From a checkpoint of a small mixture-of-experts model trained on Wikipedia.
Training: a variant of Muon for the experts, 483M tokens, 7374 steps.
Below are experts of layer 3 (counted from 0) of a mixture-of-experts language model. Rows are named router (the router's row for the expert), up (a neuron's input weights, with its number) and show model dimensions 168-223. Each number is 200 + 20 x the weight over its row's rms, rounded and kept within 0 to 999.
Before each expert's rows: "comes after" lists some tokens at least twice as common just before its tokens as in all text. This comes from a sample of Wikipedia text that the model never trained on. Tokens count by the router's weight.

# expert 23
comes after: " 1", " in", " 2", " ", " of", " 0"
router,231,186,195,204,187,232,236,200,152,183,215,197,228,215,175,205,175,200,213,205,207,206,189,191,214,196,203,214,183,211,195,199,184,190,219,216,189,197,216,182,179,199,212,218,226,206,199,204,183,220,198,219,189,188,209,171
up0,186,164,231,196,200,211,179,222,199,193,194,202,175,223,195,204,185,203,200,199,208,201,220,178,208,187,201,184,186,189,164,236,206,187,185,190,178,188,172,219,193,164,211,209,178,220,200,205,158,203,183,193,171,201,189,212
up1,187,190,233,187,192,210,205,205,196,197,241,226,207,204,184,201,231,220,211,213,232,235,210,215,180,207,178,207,167,195,186,182,187,198,223,191,191,235,223,205,215,161,210,182,206,181,169,176,206,197,194,187,194,175,184,174
up2,197,161,161,235,186,220,224,214,199,185,202,176,201,230,204,200,204,205,217,212,227,226,195,193,164,177,227,185,186,214,205,214,220,194,233,222,171,192,214,210,159,167,190,236,175,203,197,191,182,192,156,248,207,206,237,172
up3,161,178,179,200,182,216,216,180,219,212,196,183,191,223,204,223,194,212,193,170,209,171,190,164,205,207,217,253,223,205,216,187,217,202,188,213,178,162,233,173,208,188,189,208,221,201,238,207,207,206,216,228,152,182,211,212
up4,205,196,174,222,205,192,183,213,164,190,194,215,217,220,195,160,183,185,221,179,185,210,217,191,178,212,190,181,209,171,227,194,171,192,204,217,210,183,201,167,207,227,186,197,205,179,185,206,221,242,209,199,214,203,210,185
up5,175,185,219,188,186,228,238,171,212,222,199,205,188,205,209,202,213,218,196,212,227,192,164,202,230,185,217,232,163,200,186,178,205,196,209,191,194,207,221,218,204,189,225,187,212,169,198,187,219,229,207,194,203,176,218,192
up6,199,178,182,164,187,187,211,209,225,194,231,208,190,193,129,195,213,216,214,175,205,176,186,184,197,194,206,223,188,211,169,197,183,196,216,201,214,216,189,149,172,230,193,213,170,229,206,223,190,186,208,198,214,218,194,186
up7,213,206,191,153,222,179,210,202,195,189,197,184,178,220,235,176,196,183,214,182,212,176,199,190,215,183,195,215,218,220,170,206,181,189,212,201,217,184,188,179,205,207,204,179,210,187,201,214,152,222,227,240,201,209,215,170
up8,225,164,186,182,202,207,234,205,205,205,210,213,194,174,188,215,258,205,144,208,213,190,203,200,191,222,182,239,175,222,166,188,233,204,213,197,232,157,178,231,210,178,183,220,237,188,194,188,199,198,222,202,169,191,195,202
up9,209,214,191,196,226,219,214,212,206,215,210,147,196,242,215,174,208,193,208,175,229,232,193,192,181,195,198,230,223,225,187,202,229,180,174,222,196,208,200,169,197,192,190,172,225,195,232,218,182,205,178,210,232,228,193,194
up10,210,202,199,168,230,193,177,219,181,175,153,214,197,203,213,208,245,201,198,207,213,209,177,213,205,178,222,190,196,218,198,236,193,166,167,202,248,176,172,233,219,185,212,192,177,229,178,208,180,193,209,202,206,167,199,170
up11,181,251,206,184,189,211,223,201,223,217,193,168,244,176,200,216,187,165,246,203,188,201,200,170,203,161,218,225,178,238,221,188,210,181,197,189,202,200,216,206,193,203,230,197,230,189,190,198,244,177,209,232,200,204,197,191
up12,191,174,202,233,196,200,156,220,212,222,161,200,210,198,187,205,186,202,185,215,200,200,173,200,234,206,232,228,208,205,212,212,210,191,216,180,212,195,211,233,197,171,202,208,225,176,198,216,205,183,194,178,173,170,182,188
up13,241,200,203,186,168,236,230,199,174,204,201,191,190,190,183,216,162,189,167,218,199,223,179,196,203,197,209,167,175,205,211,189,219,187,172,212,186,199,183,161,210,206,189,212,200,157,218,230,230,203,176,241,207,201,164,178
up14,197,195,186,231,221,154,232,218,206,198,197,185,213,189,208,204,212,247,186,217,210,215,193,200,167,190,182,188,242,194,227,209,191,211,204,194,182,153,188,194,173,204,187,212,190,185,199,167,188,202,199,201,224,208,231,222
up15,166,190,188,183,208,203,233,188,241,230,189,168,229,203,170,225,192,171,207,195,205,221,214,208,231,198,233,229,181,183,201,193,226,204,189,165,208,246,214,220,228,180,213,215,203,224,184,195,190,230,183,147,188,213,248,238
up16,154,206,201,195,225,226,209,227,224,215,216,198,240,202,230,163,194,217,243,202,189,179,227,211,198,231,213,181,198,229,203,208,203,213,234,149,201,200,231,209,196,205,204,190,180,213,212,198,188,194,186,195,195,167,188,180
up17,188,201,200,201,191,184,219,188,213,229,188,206,197,188,216,213,180,209,199,203,174,217,197,189,200,187,179,226,192,226,169,205,181,198,194,221,197,198,221,197,204,192,209,203,187,197,201,231,244,217,179,174,196,207,171,199
up18,210,221,240,215,202,190,232,217,180,194,224,196,197,193,210,167,189,199,194,181,218,160,213,205,226,196,199,193,205,215,198,196,193,218,190,196,248,202,252,192,208,208,195,206,187,189,184,205,193,236,209,150,213,222,209,210
up19,186,159,188,164,203,182,212,191,197,172,211,224,192,197,196,228,229,208,207,184,179,177,209,214,234,218,193,202,178,177,219,224,241,234,207,163,235,223,208,172,203,179,184,215,194,254,225,183,188,186,210,184,185,206,170,190
up20,206,199,208,160,192,205,241,198,221,239,224,211,211,221,198,189,207,205,190,238,185,188,191,222,211,182,191,213,172,157,164,174,241,185,203,164,184,181,203,227,189,215,224,215,167,219,238,217,183,207,221,194,194,177,188,205
up21,202,196,162,200,234,220,266,203,222,198,217,161,187,201,196,196,200,230,264,187,207,195,178,221,184,181,181,223,215,235,203,219,189,202,207,219,203,205,200,155,198,176,208,237,233,194,208,191,189,208,191,191,169,206,201,153
up22,211,206,211,178,220,245,179,233,211,184,224,178,146,204,210,158,232,172,218,183,210,191,187,197,200,203,210,163,207,247,188,214,188,204,233,183,197,220,190,189,169,203,208,139,206,215,203,191,196,231,204,188,197,183,191,209
up23,231,176,162,212,202,186,196,189,203,175,198,218,176,223,205,220,246,202,173,235,207,181,203,178,174,183,240,233,177,198,171,244,198,179,191,181,156,213,161,210,196,186,206,190,215,229,173,221,202,210,206,213,180,216,201,185
up24,170,233,191,206,213,174,198,214,222,236,202,189,222,184,181,231,199,219,201,243,177,172,218,216,174,165,193,173,153,200,192,231,203,186,180,196,223,153,210,168,194,227,207,186,211,199,176,216,205,223,187,178,191,175,215,223
up25,242,205,206,192,190,219,229,209,189,183,204,206,221,190,185,200,196,192,243,188,193,180,213,219,181,192,211,219,181,230,226,200,182,165,225,217,214,221,196,211,207,189,211,211,203,236,200,255,228,229,207,229,197,202,243,224
up26,193,213,201,176,193,238,209,178,168,202,209,150,192,199,198,188,190,227,160,172,181,200,211,185,194,209,197,237,209,205,212,201,232,222,231,214,217,177,242,229,199,254,204,215,238,206,209,206,220,194,189,202,182,155,215,184
up27,225,180,161,231,196,184,252,166,200,172,207,211,170,215,217,254,209,202,189,178,202,197,197,172,189,212,204,229,172,225,220,211,233,211,206,182,198,188,208,176,189,190,210,232,210,182,226,191,190,208,176,241,204,222,225,207
up28,214,184,235,183,213,159,178,207,212,204,206,208,198,183,183,173,181,215,182,187,188,173,171,213,198,180,223,236,224,184,152,179,179,197,206,200,228,183,206,205,215,192,197,206,216,220,224,192,188,205,180,234,223,202,184,201
up29,167,214,209,198,215,190,222,209,187,187,238,197,212,214,192,205,186,217,235,249,178,203,198,196,180,172,197,195,181,184,219,226,218,198,224,189,177,180,193,238,161,172,209,207,182,231,193,204,189,206,183,209,210,236,205,178
up30,224,208,173,209,197,197,210,180,216,219,222,205,172,173,202,187,161,241,211,209,189,213,199,224,196,180,211,187,178,196,180,182,176,217,198,165,169,185,246,181,203,208,239,224,218,190,187,215,193,231,189,226,188,201,186,217
up31,217,185,187,210,194,175,195,200,229,180,207,174,237,211,184,217,195,194,212,212,227,216,195,219,222,189,210,197,203,179,194,179,175,175,230,169,199,231,196,170,193,218,236,224,195,202,184,211,189,192,189,220,198,173,225,187
up32,164,209,173,209,192,212,187,234,208,204,212,206,194,189,213,217,187,249,186,188,183,191,200,189,227,183,211,232,215,182,177,208,184,165,171,228,192,177,202,170,181,196,177,220,194,205,213,178,202,227,182,203,212,210,154,195
up33,206,177,227,196,221,188,226,191,181,179,265,186,206,193,222,213,224,182,221,203,196,219,186,196,176,183,179,202,179,206,223,186,211,197,192,219,192,209,192,191,221,204,211,185,183,205,211,225,190,193,192,225,167,195,217,189
up34,201,173,186,231,209,186,224,228,202,212,186,149,213,222,206,202,224,235,198,205,214,203,209,156,222,196,202,226,215,194,211,166,175,221,196,212,217,183,194,197,194,220,162,216,241,205,200,210,205,204,190,216,222,207,205,182
up35,201,234,203,179,196,230,173,216,204,200,226,212,213,220,204,232,188,216,179,175,216,206,163,173,193,191,185,207,180,226,213,172,215,230,184,191,194,226,218,186,199,205,221,180,220,195,189,244,208,240,217,210,179,181,214,193
up36,184,191,175,208,224,191,216,214,221,209,202,177,221,190,178,182,201,240,188,207,212,201,236,220,205,190,228,238,175,225,210,189,180,202,239,202,229,194,195,209,200,207,157,218,214,218,208,208,210,197,220,177,233,174,186,180
up37,215,208,243,204,213,189,236,166,192,188,171,188,223,214,186,222,183,204,223,189,214,210,235,177,178,220,200,214,207,211,213,198,197,168,216,187,215,189,219,164,153,205,214,218,189,210,196,209,154,177,214,182,212,196,203,189
up38,208,176,161,188,241,225,233,203,178,186,205,199,201,184,222,225,150,175,229,171,220,203,210,168,178,232,202,230,234,217,211,167,177,209,241,197,160,207,220,178,197,202,185,200,191,217,181,215,211,177,214,166,195,175,236,199
up39,192,185,190,156,201,240,165,190,203,208,212,220,176,176,207,205,218,192,233,213,201,215,200,208,207,209,212,218,197,144,195,243,195,189,228,224,245,228,225,228,262,203,190,232,224,227,172,187,187,172,193,224,172,175,207,219
up40,229,195,202,207,196,238,222,206,211,222,222,181,243,218,205,207,203,204,200,176,219,206,192,202,198,219,181,212,189,220,204,198,193,176,199,175,190,192,209,189,211,215,225,199,189,222,172,197,184,172,206,174,192,206,234,210
up41,205,156,179,207,177,207,200,185,219,215,186,222,173,225,170,195,189,216,232,192,199,187,186,201,202,159,205,192,173,242,182,228,242,205,206,223,190,169,214,219,191,204,216,201,191,191,217,230,210,195,187,191,281,215,177,211
up42,222,230,204,196,200,214,220,222,208,200,162,209,185,245,204,188,209,226,224,178,214,212,165,179,175,203,184,195,205,195,183,213,217,200,167,225,176,222,167,200,215,222,221,173,191,203,217,243,237,220,196,184,214,199,174,233
up43,216,221,220,158,187,176,245,238,156,187,215,203,212,198,182,253,222,208,233,162,208,216,173,187,224,200,203,219,221,207,187,166,180,205,206,158,198,183,202,220,174,218,199,203,209,210,207,184,184,196,196,199,232,199,163,177
up44,233,190,196,198,203,202,183,181,215,179,175,188,172,238,190,184,191,220,204,219,213,204,205,200,198,189,171,202,214,160,184,198,196,169,203,235,225,192,192,186,192,191,213,220,196,161,190,258,177,220,225,211,176,198,234,204
up45,211,201,175,181,179,200,224,218,181,195,184,194,160,194,220,211,215,190,185,236,202,187,194,198,195,217,219,218,178,209,228,204,199,204,175,190,216,214,220,172,202,202,196,212,210,202,175,215,248,227,181,213,170,206,197,218
up46,170,215,201,211,198,176,209,194,204,208,217,236,232,213,172,187,208,227,192,216,198,168,184,190,199,161,172,205,196,217,150,223,208,180,220,203,186,222,195,169,229,211,188,158,206,237,190,213,202,210,194,202,202,238,219,196
up47,198,192,208,179,174,212,200,218,162,190,201,211,219,216,155,180,218,223,194,243,218,228,184,227,218,180,173,234,162,239,229,172,187,210,196,217,207,207,193,196,181,203,230,208,220,164,206,200,181,183,217,207,181,192,251,193
up48,206,216,204,186,206,160,200,207,156,197,190,192,209,201,209,180,170,182,201,205,189,200,221,200,193,195,204,202,220,217,195,189,181,190,202,212,194,217,227,181,220,188,199,216,209,206,188,200,200,204,223,199,156,182,237,156
up49,201,162,216,228,221,210,184,183,204,201,221,168,172,224,203,208,209,210,185,164,203,207,205,184,192,235,168,225,212,171,189,218,159,182,213,227,188,184,255,194,183,176,184,183,196,209,198,211,217,192,221,157,218,226,185,203
up50,234,203,191,180,210,204,231,186,209,234,222,174,182,208,186,208,185,205,220,158,215,199,195,214,206,170,191,174,153,171,193,201,178,145,174,184,229,193,152,208,223,220,172,140,236,210,210,190,205,211,193,201,208,210,194,205
up51,218,201,205,220,174,182,182,182,212,236,209,205,190,209,194,185,178,219,227,232,193,215,200,193,208,209,193,187,187,217,182,165,201,210,194,213,203,207,221,227,205,175,191,230,206,171,222,224,194,225,210,224,207,173,229,180
up52,187,216,176,183,197,167,170,188,193,212,210,165,206,215,176,194,219,182,237,191,205,190,192,234,220,174,205,226,182,221,193,179,227,184,190,214,177,206,230,214,205,199,213,221,160,182,204,190,209,227,219,211,178,232,174,208
up53,226,193,225,182,205,221,181,169,243,203,192,154,213,195,205,214,189,210,205,210,204,182,176,225,211,150,200,176,212,195,193,212,204,180,201,191,217,196,171,200,195,187,187,171,204,199,175,220,200,221,209,195,192,170,183,171
up54,242,206,186,184,200,200,209,202,175,238,246,191,201,170,197,205,246,183,226,192,209,171,205,193,173,199,208,174,180,180,187,227,184,179,212,189,221,204,187,196,235,220,234,202,234,238,224,207,205,196,169,252,201,198,180,193
up55,227,166,199,178,207,191,137,215,211,221,232,192,167,210,197,199,183,191,198,191,172,208,178,188,181,226,179,214,194,209,152,195,198,193,226,198,184,207,186,230,190,180,220,197,184,209,200,206,188,211,195,168,188,186,167,191
up56,218,213,203,176,202,214,236,217,193,182,174,194,227,213,184,249,228,219,154,201,198,206,179,178,207,160,214,178,204,216,221,210,196,184,167,246,201,190,188,209,162,182,192,219,210,240,191,171,258,184,220,194,213,211,168,197
up57,191,173,229,177,167,236,231,213,154,168,204,212,207,220,199,201,198,201,200,223,210,248,215,200,152,232,176,206,201,183,185,209,211,188,175,217,168,239,203,191,190,208,183,193,226,213,231,188,218,175,201,201,212,241,241,209
up58,212,229,199,204,241,204,228,207,213,173,194,209,191,232,211,203,196,211,200,180,182,196,197,192,209,196,184,199,156,182,199,181,192,199,211,209,207,205,181,147,194,192,220,178,202,206,231,213,226,200,228,178,192,207,157,199
up59,176,175,239,210,168,188,165,188,165,203,219,199,203,200,199,179,198,202,192,246,166,184,185,176,168,176,206,177,210,174,177,154,183,204,209,215,195,199,165,191,177,209,204,198,212,185,208,198,198,198,193,162,221,195,203,191
up60,260,201,200,217,174,207,217,191,183,193,212,181,188,193,203,205,212,170,174,155,206,222,199,189,200,216,210,190,189,229,211,199,214,176,204,222,237,202,181,205,193,196,197,195,223,206,213,172,175,193,170,161,204,213,224,208
up61,214,178,244,226,174,207,204,193,191,183,221,193,209,224,201,186,154,221,231,151,225,194,197,201,201,201,208,195,192,211,224,216,214,152,198,205,178,188,179,178,226,207,224,212,187,204,196,244,211,212,217,241,176,199,204,189
up62,243,210,209,183,201,263,205,210,187,212,230,212,187,202,186,173,194,215,208,194,241,185,234,161,187,225,218,182,183,220,180,224,237,207,213,224,214,257,210,219,197,190,211,224,209,200,197,231,179,212,212,220,185,227,173,221
up63,208,185,221,215,204,184,159,170,209,189,198,178,191,218,211,188,187,221,210,186,189,204,204,215,204,207,184,186,200,203,188,171,211,203,211,163,166,186,215,223,195,198,180,211,190,181,203,199,181,203,222,232,159,197,214,218
up64,199,182,198,187,203,208,199,232,220,191,229,181,181,231,216,170,199,207,173,169,215,191,190,197,188,198,198,177,201,218,252,222,175,198,212,208,201,229,214,172,172,202,228,172,222,212,201,198,201,210,206,211,191,172,214,175
up65,209,176,203,182,142,196,228,200,176,201,223,224,225,210,193,211,170,180,223,187,227,201,194,188,206,235,194,200,188,220,189,181,143,210,189,189,160,208,200,196,197,181,172,206,182,191,224,205,225,187,200,189,200,214,215,204
up66,191,204,214,194,206,213,241,216,183,192,202,206,242,210,191,236,204,214,185,191,157,172,187,179,202,156,199,198,202,210,215,206,244,203,223,193,190,170,194,189,189,188,193,284,197,187,194,226,229,202,216,219,199,194,220,210
up67,258,210,215,226,204,212,188,179,211,208,212,207,194,230,205,224,189,212,198,172,196,200,197,193,167,163,221,199,211,171,214,203,179,167,211,182,207,193,201,209,175,215,195,199,203,186,201,205,186,199,197,180,168,226,190,237
up68,204,196,238,217,209,227,184,189,213,178,203,225,186,205,199,186,196,180,204,179,202,193,204,206,211,177,212,177,244,218,179,214,206,218,194,212,200,217,219,198,215,205,220,211,200,237,166,218,198,226,197,214,190,181,247,226
up69,214,155,196,196,191,236,216,208,216,203,196,203,172,188,222,184,215,182,223,161,238,214,244,177,206,217,187,193,168,201,199,196,186,205,192,173,199,199,211,176,154,176,181,183,221,213,211,201,244,201,179,209,220,190,225,236
up70,212,163,189,239,212,217,218,207,170,185,210,147,206,209,229,214,206,244,190,154,175,182,227,202,151,192,189,225,177,194,209,212,228,171,189,206,181,198,211,199,194,207,206,220,212,167,209,209,206,205,207,189,190,200,228,210
up71,165,201,158,200,203,185,233,187,197,177,241,205,223,170,208,218,229,203,183,194,191,239,208,240,206,177,182,236,202,217,175,218,220,200,173,196,225,198,190,224,214,206,203,228,194,186,184,193,190,219,213,212,184,194,217,219
up72,207,210,221,192,211,187,231,201,187,161,204,186,229,192,195,162,166,231,211,209,204,223,194,199,181,222,188,211,194,222,161,189,190,218,232,214,214,223,199,169,206,183,189,159,207,216,204,200,216,177,210,232,187,197,225,157
up73,212,187,198,227,232,243,197,215,176,223,197,234,221,201,189,214,187,177,202,203,191,214,211,199,167,184,193,214,216,187,238,224,221,201,221,193,178,205,217,225,213,204,184,221,178,214,205,205,184,193,161,206,190,203,209,187
up74,202,190,174,211,200,175,232,181,176,221,215,207,221,205,211,183,179,190,171,210,204,178,190,209,189,221,210,154,186,188,184,175,204,181,205,198,199,203,212,182,185,194,208,193,205,179,185,204,192,218,161,229,190,177,218,195
up75,174,219,246,189,160,210,185,241,201,220,220,193,186,193,194,159,191,201,223,193,169,224,222,236,212,222,221,211,197,205,217,204,202,194,195,182,206,208,192,207,215,212,227,181,206,215,206,221,199,228,188,204,192,173,219,214
up76,213,188,216,194,193,193,186,223,179,172,223,227,208,216,196,196,170,177,220,176,136,217,221,214,184,194,213,200,206,166,169,208,201,205,214,214,225,187,220,209,215,153,181,189,190,214,180,228,225,185,189,209,218,189,216,240
up77,220,227,220,183,194,199,179,195,176,241,197,217,180,217,191,239,194,194,194,236,199,176,196,174,226,162,204,187,207,223,184,190,225,192,201,205,204,199,226,207,197,195,206,198,207,233,190,214,241,190,219,206,224,175,202,222
up78,197,191,174,194,232,217,197,219,212,212,242,191,171,206,182,240,188,174,186,177,214,210,210,191,200,232,200,248,207,185,201,205,227,200,188,190,194,206,218,191,222,179,212,211,217,220,187,170,221,187,188,217,154,197,168,189
up79,199,184,179,198,200,218,214,213,201,176,237,239,195,224,181,193,188,213,235,207,212,212,223,222,196,215,195,199,189,233,186,232,201,186,231,238,172,201,192,187,218,196,183,205,183,160,177,190,189,202,187,190,203,204,203,198
up80,188,184,185,196,219,228,253,211,192,212,174,200,180,212,195,213,190,208,179,241,200,164,217,199,237,223,189,207,206,182,220,181,183,220,214,190,171,221,232,211,190,170,180,238,212,218,203,170,161,194,226,220,187,218,208,209
up81,201,141,206,167,156,184,202,215,161,187,219,195,202,211,200,184,206,202,183,188,198,193,212,184,219,176,226,196,197,210,210,203,188,169,213,207,190,185,239,203,177,208,186,197,196,216,231,226,223,214,200,225,214,224,227,181
up82,210,217,212,180,196,182,199,200,230,218,202,193,177,185,149,202,155,197,197,213,214,192,201,177,194,220,191,194,199,200,231,205,205,179,223,201,212,157,227,183,196,158,173,211,163,187,159,195,200,206,217,162,204,165,192,198
up83,184,199,222,214,202,172,227,219,190,212,194,200,197,202,185,251,208,229,170,193,214,183,195,206,167,211,222,176,192,192,196,201,214,198,196,164,177,185,203,207,195,212,188,206,192,192,166,241,196,190,182,207,218,179,196,179
up84,223,195,185,186,252,195,215,216,197,177,203,216,176,210,176,187,187,195,209,194,200,193,214,156,207,212,159,203,213,186,200,190,236,212,205,220,195,193,202,169,218,199,247,181,212,215,212,209,166,215,206,245,211,213,209,164
up85,210,202,224,186,202,197,205,222,183,181,202,195,192,225,177,212,203,169,203,175,221,202,201,201,184,212,178,216,211,224,205,206,149,204,222,205,231,220,196,219,198,222,211,227,201,192,243,206,202,209,200,196,212,231,177,176
up86,223,237,195,231,192,206,210,207,177,202,163,210,201,183,167,222,188,222,197,192,207,199,190,170,218,218,172,185,212,213,240,189,206,186,218,227,189,223,233,186,192,188,175,219,250,209,193,213,213,219,193,202,195,172,252,213
up87,206,220,170,236,208,201,202,195,206,218,213,183,223,215,196,173,179,218,223,199,185,232,202,229,210,201,203,213,232,186,196,204,179,206,201,227,174,178,211,190,200,224,215,200,209,242,218,204,219,205,186,189,204,191,222,207
up88,211,216,193,179,201,235,222,219,201,176,171,181,175,168,204,200,199,164,200,173,203,224,199,191,239,160,203,203,189,168,192,201,184,200,192,205,228,206,176,222,199,224,213,191,191,227,230,167,210,216,200,173,182,192,207,173
up89,203,210,187,215,223,194,221,202,211,220,175,203,221,202,207,207,155,176,172,217,195,166,205,203,181,191,211,167,192,193,222,208,241,183,193,202,191,189,221,212,220,209,183,192,194,235,235,156,215,189,226,215,205,180,169,141
up90,218,175,179,194,179,202,215,222,197,177,216,185,191,183,170,203,187,189,153,201,198,189,184,204,212,165,184,210,213,228,184,182,196,227,202,224,189,196,225,168,219,205,203,196,188,201,242,158,205,221,197,193,186,201,182,211
up91,207,198,183,209,234,203,203,199,220,190,188,206,189,239,192,235,222,222,197,227,187,218,215,211,199,195,181,131,190,221,207,198,217,186,208,199,177,177,197,175,202,201,208,164,215,236,221,208,233,217,193,201,165,227,212,183
up92,205,228,195,180,217,205,218,165,177,209,184,212,220,206,183,206,211,157,189,244,202,165,180,211,199,187,195,186,207,190,238,203,190,184,191,211,205,210,204,198,193,199,191,186,184,209,213,219,198,236,237,211,177,227,215,215
up93,186,210,187,165,212,187,212,197,209,176,177,192,204,186,188,228,211,219,157,235,208,207,216,191,165,186,208,209,193,192,216,217,248,172,209,191,190,190,176,234,195,180,184,198,170,197,190,208,213,198,181,188,193,224,205,178
up94,202,200,261,152,224,207,191,215,220,248,192,220,203,176,206,184,192,227,181,176,214,216,175,187,196,226,170,215,211,199,208,206,193,225,235,194,231,157,225,225,187,222,176,198,179,224,188,179,204,196,194,181,221,178,200,211
up95,203,184,211,200,207,193,185,227,178,183,201,244,231,224,202,228,200,203,218,212,202,214,187,212,158,209,174,221,212,210,201,212,192,204,189,192,180,181,214,211,205,206,203,226,162,205,195,212,178,212,184,194,211,198,203,180
up96,212,218,210,208,206,253,172,187,174,225,182,212,185,196,203,244,222,197,200,176,236,219,186,188,174,193,178,196,196,169,226,188,243,223,205,159,205,201,205,214,187,213,224,208,172,207,198,220,200,199,203,203,195,174,176,220
up97,226,155,226,235,179,173,197,199,181,184,192,187,184,198,230,179,203,233,195,177,221,203,235,228,216,247,198,220,169,184,188,171,175,207,184,173,202,205,192,198,203,202,244,221,214,205,208,172,200,220,227,211,213,202,183,194
up98,223,167,168,204,190,188,169,213,165,191,252,194,197,225,234,180,194,184,188,182,211,203,185,175,206,164,204,229,230,222,190,185,201,173,174,212,193,188,223,176,227,233,161,223,152,176,201,239,190,203,219,182,228,178,183,193
up99,199,214,186,209,209,193,178,173,195,216,200,198,224,211,186,228,243,194,213,220,184,202,214,188,191,188,242,226,181,213,205,211,239,210,184,187,184,238,182,195,200,188,214,197,226,238,217,153,173,188,182,213,180,212,200,190
up100,195,173,199,215,191,218,214,212,204,202,161,192,228,206,202,248,214,241,185,199,210,195,195,176,170,190,187,186,203,202,184,199,196,204,202,202,209,221,176,211,211,185,196,194,206,189,239,211,232,202,202,172,193,197,202,195
up101,165,167,196,176,164,196,190,179,205,187,214,199,211,164,208,200,202,241,216,206,216,174,177,182,173,219,177,167,217,219,221,191,183,182,201,195,214,186,189,192,219,219,170,209,178,193,177,184,198,185,182,200,190,191,169,187
up102,183,212,219,215,237,178,197,193,210,192,218,226,188,204,200,190,211,213,212,223,189,186,197,171,226,213,155,223,185,200,184,221,216,184,170,210,205,206,216,195,217,239,222,231,195,221,170,198,202,206,214,222,229,213,174,224
up103,162,192,257,226,212,200,208,183,177,193,203,189,176,170,180,241,171,190,169,210,196,212,176,174,224,188,199,195,245,244,236,191,204,169,220,185,186,189,215,190,208,197,210,222,201,187,181,224,206,180,229,176,187,221,193,176
up104,205,230,203,211,202,222,184,187,177,228,189,209,228,178,163,243,199,212,192,176,193,186,172,196,231,167,198,224,207,207,240,204,212,203,191,215,194,199,218,167,209,164,189,202,206,236,220,197,211,212,202,200,197,200,196,221
up105,236,254,183,215,187,229,184,186,172,189,241,186,170,201,177,197,196,195,192,157,181,178,209,195,187,215,203,186,217,202,176,229,215,214,235,215,182,183,192,201,201,226,231,193,204,230,198,228,201,184,203,190,220,219,228,170
up106,194,222,192,188,182,202,184,158,147,207,212,189,211,268,195,169,176,180,194,204,200,224,190,168,191,191,233,169,198,187,212,191,222,207,191,228,197,180,267,185,224,183,217,218,177,193,195,204,194,206,230,196,193,208,250,190
up107,207,206,208,233,188,188,180,195,220,184,197,192,189,199,189,183,188,224,194,175,205,194,170,188,208,181,169,198,207,194,182,178,214,233,225,182,157,238,190,177,207,239,220,186,186,171,223,205,206,179,222,204,226,222,173,167
up108,178,194,197,232,235,214,196,201,237,180,201,193,208,202,195,237,183,184,212,215,211,219,181,224,190,195,165,215,226,167,184,181,211,217,182,199,215,186,147,235,181,201,225,180,206,225,201,195,191,186,192,211,167,191,160,210
up109,184,202,184,178,187,203,208,207,219,214,206,175,191,215,197,190,193,219,221,182,179,223,204,242,218,212,196,194,205,157,241,221,231,173,222,194,242,179,157,199,191,208,208,197,174,176,187,215,204,229,185,173,175,244,224,177
up110,185,197,169,221,201,216,171,229,186,184,219,210,192,236,183,229,192,257,170,226,219,200,197,176,211,191,178,210,227,188,194,260,202,233,199,176,203,196,183,233,210,167,208,182,166,210,172,175,186,178,216,183,183,206,171,191
up111,214,194,197,189,188,214,194,224,194,212,185,222,209,208,208,229,192,202,206,206,213,205,155,187,184,203,164,189,199,235,159,220,215,203,193,164,179,211,207,181,190,228,192,174,199,208,208,182,175,220,202,200,168,217,210,229
up112,223,187,172,215,193,210,206,191,214,189,173,179,218,217,170,205,218,212,209,201,208,215,213,200,182,186,213,212,179,193,190,209,157,207,204,198,200,179,196,174,234,197,163,207,208,213,214,225,198,240,215,173,178,182,201,227
up113,195,186,195,221,208,222,211,195,226,225,183,191,185,200,209,220,213,211,148,165,193,230,178,231,205,203,181,200,223,197,229,212,162,190,184,192,235,198,242,204,222,179,186,195,212,169,194,198,190,225,187,200,194,212,211,181
up114,189,201,200,195,203,252,237,219,190,196,211,209,196,181,213,214,212,155,180,197,191,203,186,199,225,199,218,185,234,215,203,204,195,202,226,200,207,199,196,226,183,199,184,202,201,188,182,178,189,245,190,247,212,171,201,190
up115,193,178,240,235,234,199,238,204,205,199,189,234,182,205,168,213,221,205,192,191,232,196,191,174,180,186,194,195,212,173,197,186,171,192,200,218,187,208,235,173,198,153,177,176,201,202,243,198,231,233,194,213,184,183,234,224
up116,231,224,187,222,211,192,197,155,189,194,206,211,180,181,202,208,240,214,178,183,202,198,205,207,213,233,186,218,204,228,207,217,180,190,186,219,191,230,171,234,179,197,197,186,206,173,197,190,195,200,179,196,176,219,240,182
up117,221,206,214,200,234,201,186,165,194,173,205,220,204,201,172,208,203,241,201,214,183,164,176,192,197,201,240,230,202,178,213,202,182,203,193,203,197,170,198,208,201,193,201,200,209,239,199,234,228,221,198,225,164,181,235,204
up118,249,172,182,209,225,174,192,182,205,216,203,216,172,213,227,206,205,203,224,189,202,201,232,174,201,172,196,177,189,189,215,188,190,215,172,175,183,209,231,144,217,186,184,224,242,215,226,223,223,213,200,222,171,183,199,171
up119,190,200,234,173,195,227,211,225,206,208,184,214,221,176,196,202,208,195,176,188,206,198,201,171,200,170,219,191,193,181,214,223,224,208,205,207,210,185,158,170,198,191,176,219,193,203,198,246,229,189,208,191,212,192,220,201
up120,234,223,196,221,209,213,186,204,213,195,219,196,221,175,228,222,179,224,193,149,216,193,193,184,224,193,208,245,218,206,213,218,192,183,208,210,155,215,227,186,192,188,217,170,167,214,199,215,196,201,184,231,204,216,236,191
up121,197,205,198,206,173,202,206,197,187,192,234,232,201,219,207,219,182,214,214,180,197,206,200,213,202,212,188,178,206,202,181,213,215,237,191,173,192,194,165,177,197,216,194,226,204,209,188,212,192,176,179,205,196,208,200,173